Weights of a small mixture-of-experts language model, trained from scratch on English Wikipedia: 64 tanh GELU neurons an expert, a softmax router.
Below are experts of layer 6 (counted from 0) of a mixture-of-experts language model. Rows are named router (the router's row for the expert) and show model dimensions 0-191. Each number is 500 + 25 x the weight over its row's rms, rounded and kept within 0 to 999. Numbers have three digits each.
After each expert's rows: "gets" lists some tokens that make up at least twice as much of what it gets as of all text; "mostly gets" lists some tokens that are sent to it at least half of the time. This comes from a sample of Wikipedia text that the model never trained on. Tokens count by the router's weight.

# expert 46
router:503518502467517468479491472495498493471504476463564501506519482548493497537489513507469473472473515481481501541510503533468499459536515456497529509490475455554463485471501442494533550529522482495477485528530528472523502507470487519492486505507520477521523504514522489502484463495535497527524528498506541495492483504521527479493491487476507505499502512493521479516515537525500481480520526540459458527500455447461505484527453486504507550517491457464520486527451508559490496488540454545539501459508522523467465516484531512484510489506478504481502515530511515537497510522478479476
gets: "er", "ar", "lo", "or", "g", "on"
mostly gets: " Bar", "ó", " Her", " Ber", " John", "ger"

# expert 47
router:515494482472526472463489434491496525484471495489467500483448579529440519542525467493524528485481513525536482506508512475493490513482472509514515533516476471435546533479533502517489537509474453511483466492496476506548518519495479454495523495510496481504511498531533490494505512502510464499476480500473501485475517480522470474497523503511534472500553486437475507463519497489502521500543462486500514502498508465537500466470473480494500554481495468525521514529495519548504520518458501521498501469491511499449525485491508531521516471500520520490515488543499516491486487508546498536
gets: "s", "y", "ar", "a", "ur", "ri"
mostly gets: "ov", "ness", "ary", "ford", "wood", "ies"

# expert 73
router:483468492486490460488485456486495522484523454511495471510467536530504452537528465488519434474495531505507463496525508471531510478503496522476547492481493521522503487513486547521534504479498524505497446516476435509517533487481508478520491506462504458474516442495490498530505508548544480505470469521521513458541520503531468506524486495478487498511478474484466463482520500514490523567484531485516532496509496533512498511545522485485469502529521470477459500519567499510486517516498501508502476454536521470478511487548534512515531482496533501478498488490525519532495495478508529496
gets: "ra", "la", "ri", "ba", " the", "ma"
mostly gets: "ra", "la", "ri", " Ra", "ba", "ja"

# expert 67
router:483510487514493496472541481504521526517507468498549456516480479510532496455495499457520469524538466454508504491530528474495470492512528510526516492483517492539507507527529492474483495533477498477506535516490503508499505477524458485495498534516523546536536566483483470500483458513494541481496513460485485507500513487534482497510491513496516481439516476501510446499530500470507507497537457513456451523527507504486468484513428485505472515523506499488526516531493551567498493475526481500479550465456523507480469497483522505474478464518494512467487522509503488553497497478522494459
gets: "ter", "er", "on", "ion", "od", "ry"
mostly gets: " player", "ney", "other", " water", "self", " person"

# expert 68
router:465514557521511504486484502529484507495507501496497498494511520490486446534477460496508494535478464507474521497526539504495522478488493516499513485464530518551517499534492527484475478549527515488448537511493502534447535500481498560496519505491498518502495462480534482503481512516543508530484507491522455483501526478502525479495546544494471466450506532493552472458481509486478516519506469508565476474489473518477463497490521479501549449489470503484529540480515488523526475494540500505481484504507499504496484471442499452519511550510490481478502486473489460504527468486509469462
gets: " ", "-", "ine", "mi", "ight", " the"
mostly gets: "ine", " inter", "mi", "ight", "burg", " Grand"

# expert 71
router:470479485531473495475480495476494510506493547535436498522514493496506503517508514499478567473516510504507487514487440476470449504520541471507549478526537486479509484540544534512499456499537537497476476496485478460480549500484481510476501507550478506496510497486501523480499524473501486524463455479480473522452502506505496462512536506517476461519514522489504501540477560529504463534529466532507493484509503510527491464480482520517491442523513530516501471528526474507504535531508508539480491526495458472483514522485506488540468487500518482455524491477472481493492508499508480554
gets: "i", "com", "ci", "di", " Com", "ti"
mostly gets: "ci", "com", " di", " Com", "di", "equ"

# expert 70
router:548489508506519505537456520487525486480469474531503479523502515542479526497505535512518469412535484482501452491521518505460463453496503505484527500482490499536491562521477511521542501468508543501498477463522511519515546512465511459496528493529513503510498523465511530502520536450500493512489483546500528472510466540524509504517503525512475515528469506499455469467521500534481518465467509523515489477459484530515519501461506456512516477503510459462503510498481488473539485464505484475512459482511477518506460502486497480519511486494545509497525514512552477490487504473510543531
gets: "c", " C", " S", " K", " B", " G"
mostly gets: "c", " C", " K", " Pa", " Ja", " St"

# expert 74
router:516510530488541476488507477484516505456529508529511496495540539522512483545516506522495519473463544494495515485462531485468443478510484507500483506483495485526500474489488529487504476521452533521507515489530493502529512477511481465455489454533525507475529484475507477482449494513515449536554488478479506489463508452484522503482502521478487465528528501516509518453476551419500468527473542508551502509484478500518519511518516486545478507498472470507444474496530491537521466529473482511487502496467527500505545501514507536509522508513513517481535507465496491530487493535505525473
gets: "y", "hi", "ly", "ur", "and", "ry"
mostly gets: "ham", "ay", "iya", "Y", "y", "ji"

# expert 64
router:488534533506528499524460490482480509518467494479545514542493480507478509478492481498520476506523461451476467510541462543492503525537472496518517490509506533478490525482465456502483505541499456507498500495525505532512496484482478551492510476489535467520519517513506486484468514511463485464487505516519522504540472570412532508499473475532524508544484524492490507525476487537514542513498503473509511538476517491506494516489467511513493485482497510469518535450500486462501527492457505453499507518474458527537534455493491467490505483473481487518501495527467504503517513561476463524
gets: "t", "ing", "d", "ed", "ting", "st"
mostly gets: "t", "ing", "d", "ting", "ning", " made"

# expert 23
router:492499521491505467502508524531488517500521551549463505513493440484515512532461509482516512497482525506541548478511482541496521447450503523488505535472549500470521513484487489513454494518490508515515508514474487499450526567494501512465478474534487519489472531486528502509490470495500478501516483486509449471479531534468501478517526510466464497503512524498503523505510545478520514534464461489541491517505513475494505496502529499522472480518451507481529455504493503508467467514510534478491506496500466507459510484444515517490481572479494479492509483503547482465545547487516531467
gets: "al", "ar", "th", "ir", "ad", "ill"
mostly gets: " two", " North", " all", " South", " high", " West"

# expert 65
router:491520517493538538511484452498490475519481484503529449497515449570492519493519501470484532482509489538499465491492502483478487471530480535500486481467524535458514484462499537503471476503523488515467484555525515517521525507534518496499512555515497528520510527503448519500488518516542516513524481483498467489510466461510482468478510522465487493504443543493489504501522505470466476491513475539484530509468500465514543493449491464481513564499467500496524491468505493516512514507530502492546519519536490516500484512493479481506460537511543514508498512471515431476513472477533473511
gets: "C", "S", " C", "A", " States", "N"
mostly gets: " United", "C", " States", " American", " League", " York"

# expert 69
router:479480511498510491449517496513502519532524533517519461515501437512509455531484512489485543511512505559507514498521514532480526548480521456541528526480525508492523477491522517514536516513524496500533497528460503462487523488468510465529499493517479484484519482467496490475527456498542492552466482483501539497497480492466444459480463513490487534504501544504520477444489470462500517518473509532528511451495528527501460458534499514519480468515517504510485492484471495539494502504554499448524490491474471493472539525480468510481505515488479532510534467481495532470496495505515486464
gets: "il", "al", "as", "gh", " un", "x"
mostly gets: "il", " un", "fin", " Un", "gh", "ban"

# expert 79
router:461495471505463488545477450515482501524472536521504516523469483504517508499525483529503439514507492524533453464499487508507513510454503484497521522466486481514527450525518465475489509524517509512514531560490529492491496533468480543531478515479544533495487469504484501520488472507531517525484490496523475505511519558509511509494502489521504541472482465544508474510491469488477484508448528480454493509572518528475440520521488509500465503508527557505512493458466481504483451523499511457542511513488477509466527499461506516488478515479479504511512525511515539484481508528532485481
gets: "in", "or", " in", "on", " win", "ten"
mostly gets: " con", " can", " win", " state", " include", " form"

# expert 55
router:457493433505451506495502509522525521509496488494515526508472499506511472518470499484472521516495469510487493511495466535510526539476503514474525516458450506501506533493523523518502480486528514504522489517488451534517484517482497456553489512508484466495536508517484496487528520520552533524483491533479514491439466510534499484499493464514529502469496515502497538509496465536438534526482513478517501501511489529475473484521500451487472474491501534497488493549497518465475476439479477470478461496518542505458465535500553519479521525492551485514500473514502536503502544484521549518
gets: " b", " tr", " mo", " fa", " lo", " bo"
mostly gets: " b", " Bo", " mo", " Lo", "mo", " g"

# expert 10
router:499489486494479520494563517467531489488470490487535498519503487495520514488503474506487489534516518536562517525554484483485518541470461513516573466511472499489496529451470491503498525481521480507462486460473498525507452509510508510490523481520487467484505480493504483486493501475487487505493472494518514494518514533504541525519480506507522465514462530479475511515466548515534492497477470511462538528512477499546540508499492522474509476452536531463492496470518462521486494485464479502525501539491509485463485470507512472524502540497487471533480496515503464558473480541440484560
gets: "l", "r", " L", " Al", " his", "t"
mostly gets: "l", "r", " L", " Al", " his", " project"

# expert 28
router:530525512460535467460483518489498491499483526493488481495479474490514554516479520457522502549448536483476483504524470508462490492515481487491484496479501504495504476503470521500514560545480469452492474503505516500533498534517479496473515536491471452523530533547447488504548490476534498556492507486509489470490507468501485450488494490485471488506472520509510465508476506495532526506509505470549466544477537498479543489540486481519492461472500477511523485502479520561476480462505515483517522491517498505455518516497483531487486536502548521471559492506521518519519533511509478533
gets: "al", "an", "z", "ian", "ic", "tic"
mostly gets: " States", " American", " German", " Indian", " Art", " British"

# expert 26
router:448485508491537495486511534493533445507483445487529506479497528484545485500496483518527489524452540519518476505497498498513530496516471495489491523527507458486485495474504497526495502518532515496535528541507500486502465480497474523486473504517474500493522462515468538516514471497506496506481496450489505452503519474512517531502495551501484460502468528480519493486494523446517454543479463522473485525556484474494474450456575485484536515524505533445497470537454522496486499474460541525500533515493500553476471531476531524512499468497495505477511493520516510502511491518471518503
gets: "el", "ul", "am", "ir", " |", "ol"
mostly gets: "el", "ul", "vel", " El", "gra", " due"

# expert 60
router:532508529478519523525523482512525494514528518475524535519553489472508486485535478482458499469471493493492505495498462524495469505448457481544494521469504486539509506452485475497557471526462472491453528486479508505478487502518500545519531489453470501475482527522445528529523496491542479491514485540513472510527482490512498427517531504493492516455499505507478471534495493537511525487482548497489485476490490514509528521543462489517514537481506491508525474485478501522478498510513481469483534534483506527517483525472533482488486562486496466518518471459528512504490481526524446524
gets: "n", "on", "th", " first", "tern", "N"
mostly gets: "n", " first", " second", "tern", " German", " British"

# expert 72
router:510527505487495534464535529516518479481528446494496500477551516485493498495479498540503510543473517502505511509498463502526504484474488513467518483494521477497501491523474489484505508499475491512522462543504507487510501542455473461517543500509485466534477477563491525498507485516490528541478487552530464505450510489465487517533489509477434501491496503520455484459540490503481535517542480496471553509581516475499520466479514507513523489497527506506491506485530554487496525435507512499530489489453480501514546492523494505474515504497489499474493521506505458468521497545453495474
gets: ".", " |", "==", "===", ").", " ="
mostly gets: "==", "===", ").", " ==", "====", "="

# expert 22
router:551488495495485539527472534498492501474492475505522523485559503510488533492507565514494533460491473465492514545522525503516515500501513477517498474488503520495496542488501507474510506469503478484527515493556530478474515473488527517521513480524501519489516546543548475464545525456470512483514472526478462492457478508509524458496462439503481538539481490461470512463443495527444474470483494509525481492475493536520479472475475459533481500498460478505507519470494498475545512538490469450516497505509491452505477505512477476495515504497526542501499509522490498471492522481509508515
gets: " T", " F", " G", " P", " V", " C"
mostly gets: " T", " K", " Ch", " f", " M", " V"

# expert 40
router:493521503522518500444495477498480493512473448459471516503478533507531530491486506484523485522520505495500498511521504439508470454520549479470523534556495505467492485538524520518484488550503489498512424511533479464496520486506471494475505515486519467504497474495516494486541488469516501505480523566491516508504471476538489498478510457522489503469535469483492460459532492455525494491493465483471447532480508490522521520512485524545552463494511463500506481503520469563505504508531507527465533529509505493479535494480535492509489509507515512460505512539484530497467474492535496499
gets: "a", "ia", "is", "s", "e", "us"
mostly gets: "Species", " species", "ć", "io", "ina", "ology"

# expert 77
router:515510508518526538509492518503507438494508480498503457501504479454441511518513510494496441528531502498501457530467516460527496505486477456491471502479524508506493496533471513506511474494480512524526468527530476534520492497458493531443518522478470478511488471486492494474539538541480483491523588460504532507546548483520483508494486516488510524539490516488501445455529464475477511509493504491517494499485515485504522505466502472483562527512479510534527515506458488510495523492452482483556478485504514523474495448551495504485511534499501485533487490521516486512518492487513497476
gets: "k", "'", "ic", "ak", " I", " K"
mostly gets: "'", "k", " K", " I", "ak", " team"

# expert 38
router:530495480511434503496517507508459514489485449503489523491521538553489453534512489511485478463502547510490474493470543476522498494520481466457529482528457532511524472484531471512523499503510541513477506455520535492513484501487515486514488513491531523513502462490512522497519485498506517519527469500495490470474483479500525515503534491516511530523464507542486532469445541510455478472470513530497511488496436520520471519521478484496510478487502508508458509518496476467574493464494480482498500514522519483513522546463514487547481474492477471474530503457534498509457524476540527522
gets: " E", " Mi", " Ro", " U", " Se", " Ju"
mostly gets: " se", " Ro", " Le", " Li", " De", " Se"

# expert 75
router:494501520526471534502518464524528512489510494508452508535540477496502482455491495491526510470512469485502498469446506501511478527474496493457513563544478546517475499531496480502549468492461500503423539485443497513523514499484483534442521519463520524487478458536495496502504478519502506480465533555509484516489491533464504519486480488533526523474477475526540530501491485496465519514494482464489513482491480519524539511535470509472501512508489546545510521499523500479482536533507547471495490495451522499541491517526518516496487474499469475501493497459481497485473524482501525523
gets: "re", "e", "te", "o", "ne", "le"
mostly gets: " we", " We", "we", " me", " Te", " before"

# expert 66
router:520481452488515497519510467533478530501528491494466529521495509519477542549495513538448457499482507508475494483480552476472457464506508523518451448499521495503504474523520501496533533514483475488517517468512531470534524515550530528508520475487511498536493502504513521507518492515479509480510488521490530500524488542491524488508533477485509527464541454547509476541492527524495500455479528466432477468493489510468535522530453510453529527464524466524478513477447488535498507492514493522510478493469505464516532514524460470493480529506485500479521492486491520525473496472505517519
gets: "en", " as", " an", " An", " La", " a"
mostly gets: "en", " an", " An", " as", " La", " Jo"

# expert 63
router:485481529494486498506483486478516482485471502511522457525492551539513536549502453513511504480509514523511513467478530516456462528512519527507450471526538522462522506515502516498553556492459476526478438494497494498509476504486536483531487454506480478483497448532477545491539460473511456494489549503449508521528470475441512534493529536483451476485495444519489516528477467477520500503533523496493524509487497521496518497507504529511513526511513504488493500492479502512500477527499510524529498507510472491459526482499513469533507500519471537538481502498501462495494450475508484539
gets: "s", "S", "es", " S", "ers", "is"
mostly gets: "s", "S", "es", "os", "les", "ers"

# expert 19
router:454507471501498505530512495490475478448493549483526493494523426462460499511504494539487491523490500534495536502451481515517544499516528530466541492549484470488499509535473497462474528499491507498489489493505515508504492499499504495492522509444507517503491452503493511512517515488518506502466482509481480511548531469475510525506509530521488544530506508462513520446535528508520516474494442492448535488491466449503505483547531517461528490458472467486453504493535497478488523494531489490461491519505488509508507537486524535534545507493485531501478528485499496496487457564467510502
gets: ".", " |", ":", ",", ";", "ig"
mostly gets: ".", "ig", ").", "′", ":", "°"

# expert 56
router:475519512567517489544504526502509485472513503507509460551485509520498503529455503516529524458517477489525545530485524511445540476491480469484532520510508441520521475492473482551447517477512492530502499497487486497473557488500485470520499499485496497467463525499505508498447469476478477502520476491491553489531519519491502518513479462499491509493545511509509529476478544509490491467481515484517446482538523478507458452513479435485531522517521509491505524524459509534491510502510529519512513487531462481500490518467509536461455528477487487481508507501535502509487467532472493512
gets: "p", "ur", "g", "ar", "u", "ho"
mostly gets: "p", "ur", "ag", "g", "cur", "app"

# expert 78
router:534514480511476549498508513511499515472486456481517511475530512527485524523515561519523496485510492446503438489537557471473511483482454523474499517506472531502516498498526486518471498488494489519492533473468514554472509502474512485512498568494515538484492497529516482514536500508485477506509505528495516490512507546473543467486488461491471505505455500497491480469501517531450462479493487499471522518543476509494471503457549463478544493508502534511503547514533490478545466470473488505538491504548470466532521510475469480472508462495498508459465475484503485502534476500518528490
gets: " re", " ", " d", " p", " con", " P"
mostly gets: " re", " P", " con", " p", " Re", " O"

# expert 76
router:486508508514518465548520504483541480498505527519479559513510493497496509498511546465470544527529490536527478472495567466513523534453508500486538509516491487476476469495522541536444474507484513478509520492482505518483507492487501527485515515515550508501534486490506465511458480520480515497474499498498494498490538547479486518510493479516493502528526482500506514512522482469491477522484489472487453499527530497488492502445478550461468461530498499493445495468509512485490516481452508484480573459559528451516543512513458490489516483483506489495493528480463478468471464511503494485
gets: "act", "ct", "ment", "20", "ence", "duc"
mostly gets: "act", " work", " season", "lect", "tion", " used"